{"num_hidden_layers": 12, "d_shared_expert": 128, "normalize_top_k": false, "balance_loss": 0.00212, "init_std_router": 0.0247, "lr_router": 0.00123, "vocab_size": 16384, "optimizer": "muon", "lr_head": 0.0104, "warmup_steps": 50}
Below are experts of layer 2 (counted from 0) of a mixture-of-experts language model. Rows are named router (the router's row for the expert) and show model dimensions 288-319. Each number is 500 + 25 x the weight over its row's rms, rounded and kept within 0 to 999. Numbers have three digits each.
Before each expert's rows: "raises" lists some tokens whose logits its average output raises strongly, later layers aside. This comes from a sample of Wikipedia text that the model never trained on.

# expert 0
raises: "days ", "king ", "thing ", "buildings "
router:465530456489491525519504475479473536522459509468509533485519484520507512453514521463484484536495

# expert 21
raises: "of ", "(", "and ", "in ", "at ", "with "
router:502521483455530498509477518456467507492462511460536519474522489511519533489500497506480478539495

# expert 10
raises: "e ", "ed ", "if"
router:481527484477490535530492468491474550523475504487509533479516472496521527462523530484482482518491

# expert 15
raises: ". ", ".", ", ", "af", "amb", " "
router:471522466496497508528488479465481544535470493466524544501538468496515516477543531481502485530483

# expert 18
raises: "ed", "a ", ", ", "ing ", "a", ". "
router:491491466487502525496469492496483495539507499457470503481536489520537544490530513468482495549511

# expert 20
raises: ", ", "\n", ".", "-", "\n\n", ". "
router:461499508462470522496477478460484497507486545485515496443545493522544516496535515480516491529527

# expert 14
raises: "==", "the ", "===", "it ", "== ", "The "
router:509498508487467507502465537487500500542492482510483524489493426482503508505521521509519457496541

# expert 9
raises: "at ", "on ", "4 "
router:469535472485494511513511465478475535526468496475504526499522463505512528476526519471481485518488

# expert 5
raises: "as ", "t", "is ", "to ", "(", "a "
router:463537445486505532527512453495486526527474502472496523508514480492499526460524524457511497525505

# expert 11
raises: "a ", "im", "it ", "v"
router:470526463479496515532496469484478554524463496468515533486537482503523518481536526460494482508486

# expert 8
raises: "and ", "(", "s", "in ", "c", ". "
router:497506505473525552529502487445481492504488543496497521481508477524512498483500537491503481510538

# expert 7
raises: "ice ", "ice", "ons "
router:468525461482513528524505471462490530519479496465510537494529455488502511469534515471475492538502

# expert 1
raises: ", ", ".", "-", "2", ". ", "("
router:458510473497468514532483484472493540523462493491476518489509472494513537477532517457479517510465

# expert 17
raises: "ardo ", "Outstanding ", "ela ", "nic", "iro "
router:465512465468502535526507474473464551523477507483513530479516477504515511471529520453479486520486

# expert 12
raises: "ia", "fi", "-", "o"
router:476521459470496528541495468473478552521469499472512527480520483502530519457527524456467484526499